From a checkpoint of a small mixture-of-experts model trained on Wikipedia.
Size: vocabulary 16384, 115M parameters.
Below are experts of layer 5 (counted from 0) of a mixture-of-experts language model. Rows are named up (a neuron's input weights, with its number), down (a neuron's output weights, with its number) and show model dimensions 96-191. Each number is 128 + 32 x the weight over its row's rms, rounded and kept within 0 to 255. Numbers have three digits each.
Before each expert's rows: "mostly gets" lists some tokens that are sent to it at least half of the time; "comes before" lists some tokens at least twice as common just after its tokens as in all text. This comes from a sample of Wikipedia text that the model never trained on. Tokens count by the router's weight.

# expert 36
mostly gets: " on", " during", " in", " at", "On", " along"
comes before: " the", " a", " his", " their", " this", " its"
up2:113137138061117119097134130166154128150080096062102098083175152086139134123107140123139146116073112133113128154127122177120131113166138060144120131138144058111084117200158119179172149144110173082150070164150153142164139122119111136184107062140106186152106154201084102107095158119068124182
down2:127172109145148137175104150162156103109166133118139095103065156141069140176102127070159136098078133132105110150179090141085202151197133087112166112144135133135090149147137131094150116095114173061095068182175104114125153185131157127102159095190150150097183065162165184099137125136120167102
up3:121125100108109204173095152059164111131133102129150081073095167136131098124174106093145140079163168150145113141104071131146176130161095169118073098138128156085128155120121150124083164157097137063129150158134134136140172119146115128054148119119114149162152152130145110170106123102158126171
down3:125137184173073096124154083112098103147151129138093080178154099095111189140195082063126089133144097095147102126142123133167142078135104128157117124102144097125092139088136087096115116109091125108177132174128201138161149146118191199111108104112128157100155157082129147122150107134099112111
up4:115158077099081190142121114061162129126125152101106056119110133099153092101125117196135100180158106124132076086120161148117054139186141119107148124098113118115128086112155097134156129141079111095156179128144130103122135181180103144107113090124145183112167178104090160121129117094156129162
down4:156148168096160111113061128144134107194126087105139110091061132183067145072147146154114137140194092175143133131158157111083104222108145152180140172119137158095143156120160180137145145130145139117133138093092148084110061105115130119089178102130141074131113074141144119173182075156149081150

# expert 101
mostly gets: " John", " James", " William", " Thomas", " George", " Charles"
comes before: ",", "'s", " (", " and", "\n", " was"
up0:088097130102076140143090149176151119136086061144131180126087090041107143131140081157149129099098127137113074089089172108110116107122120108129164169077105145116141207136114075118139129111156137147133106189154137150135167151084169177134097150187124108106169145157134106145103131143113130151
down0:117117100138120120127140111147090133116095142138131111115137143106099083132109125167110092137155113126138135108143150195180079165139092101159122112110142178046082103156122136144106156160133077194163130171171144129135102139058124089145185086137104092089102127112147080153176114134073128116
up1:145149158125138133103131081136115124145158138132148209080118096149108119152156135100167129123117115048067112114106148104141179136151148100059122129170145140104097133143120175117151094088155092068097127093146107155142147093136127127092173122131159150154195174120147130162181079114092102170
down1:182098108165122161170197081131149086108204158165135135117136121096130143166124124158117134138134177084159138099130128129155141167053097149145104111152181144123140168131130151121077074100155183114167131093108154118152162065047127165076144153110064145128151075105170125090048143104082093148
up2:120139090096129129094127178165160190131144126162163128124152152156126065127154157087191141098168112093155121116144079094138133102097131116147143054075103109170132110128159150106114132117153135152146051099156106135151098080140148171116076142095165105119103120166187179177080144124113102102
down2:173120155132126144175126125092096125121181134099148137100072131109065154113150163197097137096186144095112170085177183141087182071133190099187164091116188149095134183129078167154162103096040131107157195166145110142087163128079102153112178095125194158187063170128170120108178045071116163115

# expert 19
mostly gets: " William", " Thomas", " Robert", " John", " David", " Michael"
comes before: " |", " (", ",", "\n", " –", "'s"
up0:145095180102177108147132127164131079081171133173173113133058168114110122170130184105131118186113156097094169079096136118087128151125092113159140112134175141146168155144129141154089127136097166117162212112160102127158098101064132128112191157107073095207079180141131089142126115148114172096
down0:146138070165137147131139090121092188116127121143111142125122105106122140099149132121109116179110158088168178119128151094104145130105120168141135128116109061127142087131110107117125083066196163117130172160044106132145118177148113113215088079143185126171149084101095137140079165118168078135
up1:126121069148158131047108103124129090064117067127145130136177106132105176114139075102170090100111118129116141166101129176187138133082126117112090135117078136157150113099135150137116119105058139153133128107137113108092165156128123148116154068082165150156161119069111142111078160139174173124
down1:139117114125092121136140126161082089124132106099140123105115105085113056139112119119126167103119110142145108117107114178112161147206180109172092169151101113094076122129127165093173135107115118129115152029141136128112096153131132128114123140140113178118094193111103114127099192161084152102
up2:146187157198107135088143170095151101151193075123085125134172118080111087107086141172140084189119101111119165100160089164137118171130193047120149131095151151148148076167175053121076085165149094153142111086119131118119168146181155105132189138092126140174092103164107161066143164073185115103
down2:102092111088146176140100165182152114181156117102141128202199118140066142128141089170122082145171122152132121133112154122146126168116154167074189107101118137114128148176119126088119184123132116126112070113089092096159126101193089101127141102206127110111121099089133124127108124096113078093

# expert 46
mostly gets: " ENG", " FRA", " ITA", " USA", " Mike", " AUS"
comes before: " |", " (", "\n", " |\n", " R", " –"
up0:153149091118119102151127097145145059194086140150158113082066108092136125152141153156142187129129136107146115128151121165157132131112117175138097137132117100173102093090148082062126098171098177147168139098121105128128094179102140108161164124100120080133124133212089172040116139071097126183
down0:179135154140163188110138088090091137069147129136073104137125133120155107126134135117149123130147156145164093114103138193147114127152187111158128126104158126108157128132141136170147135115126119146187106085148120152145108111117093123162169110141183110156182138128092112085134101121118133116
up1:171095137144127141199113117090171123133118055112134114153113144112125136104068123056163133117159111150184090153103081153187152114145130154126108190153080132109087155109138137112123153148136117118121120117134188139111186082171110116149109109133093132110132092118183137181194136140235160146
down1:120070181093089127113105147139105160133188125112138154093080105117117161200142170054114097081110113158141107152099094129117140129071114123116146097118062131160161150135172124141090061111094094160113115113119166063113148166131106138151117146129161057096129137077138127132167120110124164158
up2:149148147177156143079141129098154119129124072122159098121145147097095084109116144132100074172137133102093138156104142160039148156180133113126112152164154174111170172113149105132164172169188162159093089209122135166059138081091143156127208118120116097127188113103129117192122103117128112104
down2:145087211082136115119152104094184098118145101192194124143112154159103148139098124123188135147094161155135077102078091075166126114174135131100197124153107148132115042102150149110119137101135115142114120126117111088117136123125140078113113143077128144055110131153108128182111112150105114235

# expert 85
mostly gets: ")\n", ".\n", ";\n", "\"\n", "\n", "\".\n\n"
comes before: "-", "|", "==", " -", "===", "   "
up2:110151111135124145054114144102148144144163093039157125142131087149112077176151113135121114150092118141071106115093163135195137106064115119104158142139135130101106137156118104134150127090176145094188164115108110107089140154137140165138129089138096123149209105130165165154195151062071093123
down2:111163114135108168176190085195128198113154118100143119220138149140080055117094144146146172080120126118113187126166174128114137154052156143108159088106133157083081149143118130189160106168168152167099129126102095093084195107140182132096102084092139146164074162115119114115130188102093141139
up3:173191165114069119103140093119103195161136132069147155133166146164135179148120106133143141091090108136086062135136057132091170163152082081114110144114165172142143169155144132200090139113100118104095111114135091078138088143085148155132093085139118136062119130143133168133090094120139089159
down3:137130108166138141135090058157102176119106130071067120073133120157097140038101059115168155130163126173106148092137088067155158184121191116055099146105063084083189136101104146135111108197165143106130100134115143125130187137085112106155148121102159166119124129139147168086121099140175108161
up4:127130066151160148128126117138081137101100132072134127186114073116087176093140166129112107113126084128146205119163113079091159097128138152129103075127121126137085139129075107111103071091139115111148092131106112103164162159128141166127076135144127088136105082084222130184125094189115171125
down4:145149124101153119158097079149121163077160093123136094119132138135183133141154100112124105117114138098132091143106149117136084118100113179116140186114057186112126066145127109103160095165142115141175136118107103137077124044127117135066087128112107141142097155127141165143162102083095132167

# expert 50
mostly gets: " into", " within", "°N", " near", " across", " throughout"
comes before: " ", " the", " a", " Upload", " North", " New"
up0:126103161154129165137112148171099043114111176154149141160115185170085125119096175092140173122017106088160106099140122127132150207132176128134177144064090127156159093116133107118131141130130143184111103115136129115139113128142111082148163075121165110152068095156152119146094102094069123042
down0:091129114136163114121149134140106173147087129185107145114169140106120101154122130130141141143167079097071104099142041109080144121085164179133111163065155095177130109156128189124153093197167093145128132166079148136129116105119116106099151112170163173114126133107084173154101168044116140111
up1:156146160097139184105088171102106088075105102194151146125130161165150111156143123131174118124152096058095092138112110196163153134123143161121153172133089140122127167110146123134198194125113112113107114126103176130139086131112156139123116184037124172121181086145127119132130074131078149096
down1:085131156143092176063150074125124114095139112115093097097166201232140177106091097144162148103111114152148162144091166069156112130059138087131144127133110094098125153149148123168135195128116161107133154110111176155143108170084121187086144114143134103172126128144190155141133082059108165108
up2:166117085134168153158138144131102095156166119141149163161105134136138143137095088099154140059094139165130147116124152090068137124217110113191150127167103058067118122128161119132151110187109124092108110144144080142129101169114143098129097127175114142096095136104148109097131138180128110169
down2:093161129161095134081104114100135114111110164152131109168121146131114177163136119118187051095111145139104063093085135160135201047154109124164176129105091128149098178146127094152101155170074105117107097055095154137122095106108179087077097095164126197169097121183151137135126130200151098148

# expert 100
mostly gets: " it", " they", " him", " It", " she", " he"
comes before: " was", " of", " is", " to", ",", " and"
up0:095165162151136136111188120142134104088081131128096118129124119113094161096107129062094161111171160145088214070113147153084088112172153085120099117183149144202149130037065157116124107206190164115104112164134128138122116121111074148059130195164128148157109134157155080163115093104159134152
down0:083203148147079113151168058144147145122096176078118197208107088098102178167123104070159113161173087124084178120105141157109153089177059189110127136072155117139145092059099090140205109124136132116134087126111147117114104129119129152180181141143130090162119034178144114149123134161172156102
up1:124098155095096101109112067116131106142126176164121137126118086155100150144108155109115092141114102141130124120188141106132116179138125117094106117092106126138125127041175163138101147165116090110094119135114078092174157188118124133158179136149062145155144151099090145136121129084186140170
down1:088113134106105144111155169118137116125106117102128171124113145116089137111150110133121054145130098159111127138160139141095096085118158144116103127152145145075196098114099134090075130116175088125133108168147083160168137153134137127142170105168123080085108119175118128176107142157154082080
up2:103108117105092103121098164117183099172147141198139157137074096066168106131163151129115181125149116096090080124056129121130148117114077079059139086165152096146101158128046086107146128174069100133140087085130084124122152138120162161151140135121123112138086143144173070088154112095124104185
down2:095102100171096173127097136137138159146100125069088147183085148117153126080073158129095143189139177135152128095167115118151143143148100102107123190171187147083118160146112066166110104120112117053139131110118119132123127151128111145117223121136145125094129158130075110144084123149142140124

# expert 2
mostly gets: ")\n", ";\n", "°N", "\"\n", " Animalia", "\n"
comes before: "-", "|", "\n", ")\n", "=", "–"
up2:094169127181061161086172134106105094101130089202109176045118101110133158148105205103147091098158155103139119141070221155126110150168134154123127138136133118135069126126125114113145157117164046179128115135085100181140150136126105115122120126161114130102104097113109084089138084156151144076
down2:199111120115099109089088136127107069146098184181100173151124159067108131115147131212136176189127112110143131162117147154136100177157101113166135162119140115106162154104168133199207118107188104090167139115103166124109117117135137114134066141157154185126145149103122109094116102057076125074
up3:172122151120141127127065131127183122165164119107099123096060141127182148099138114098142035121176113120124098087154161106109157174146110107127093140160210183156147093141178071124158166130113107116127132156089136121115147159192119132107115175210132110172118230161119144123185106119164099151
down3:138129131132149178136134141153128157136103176170167165167067163087128118087182146163120111126090101173126077101082122154114127203118216148111139126105128155131130120070133123119159126148152070212125111217113131116149187142105195119136114060141054132145125154065158093165163141106110122161
up4:126126131107128148151144121119119144126170114147147188124137108132069156153121120189151075125120123108137138122121149103095099129133181128122147119136162065090129166196157136100144130162156192123108138178120151133069097114121141135149162133105137164127092137165149161171118055129191188097
down4:107110117158158134149084134157179123183142102135207134106157116087115038109095158187178115160104164140137165091136104095097106162129140082138132114199143112123105124125113161170079110103155118096067129125160141198172130135126115141129126085148160108059112131082094110144117132127148156114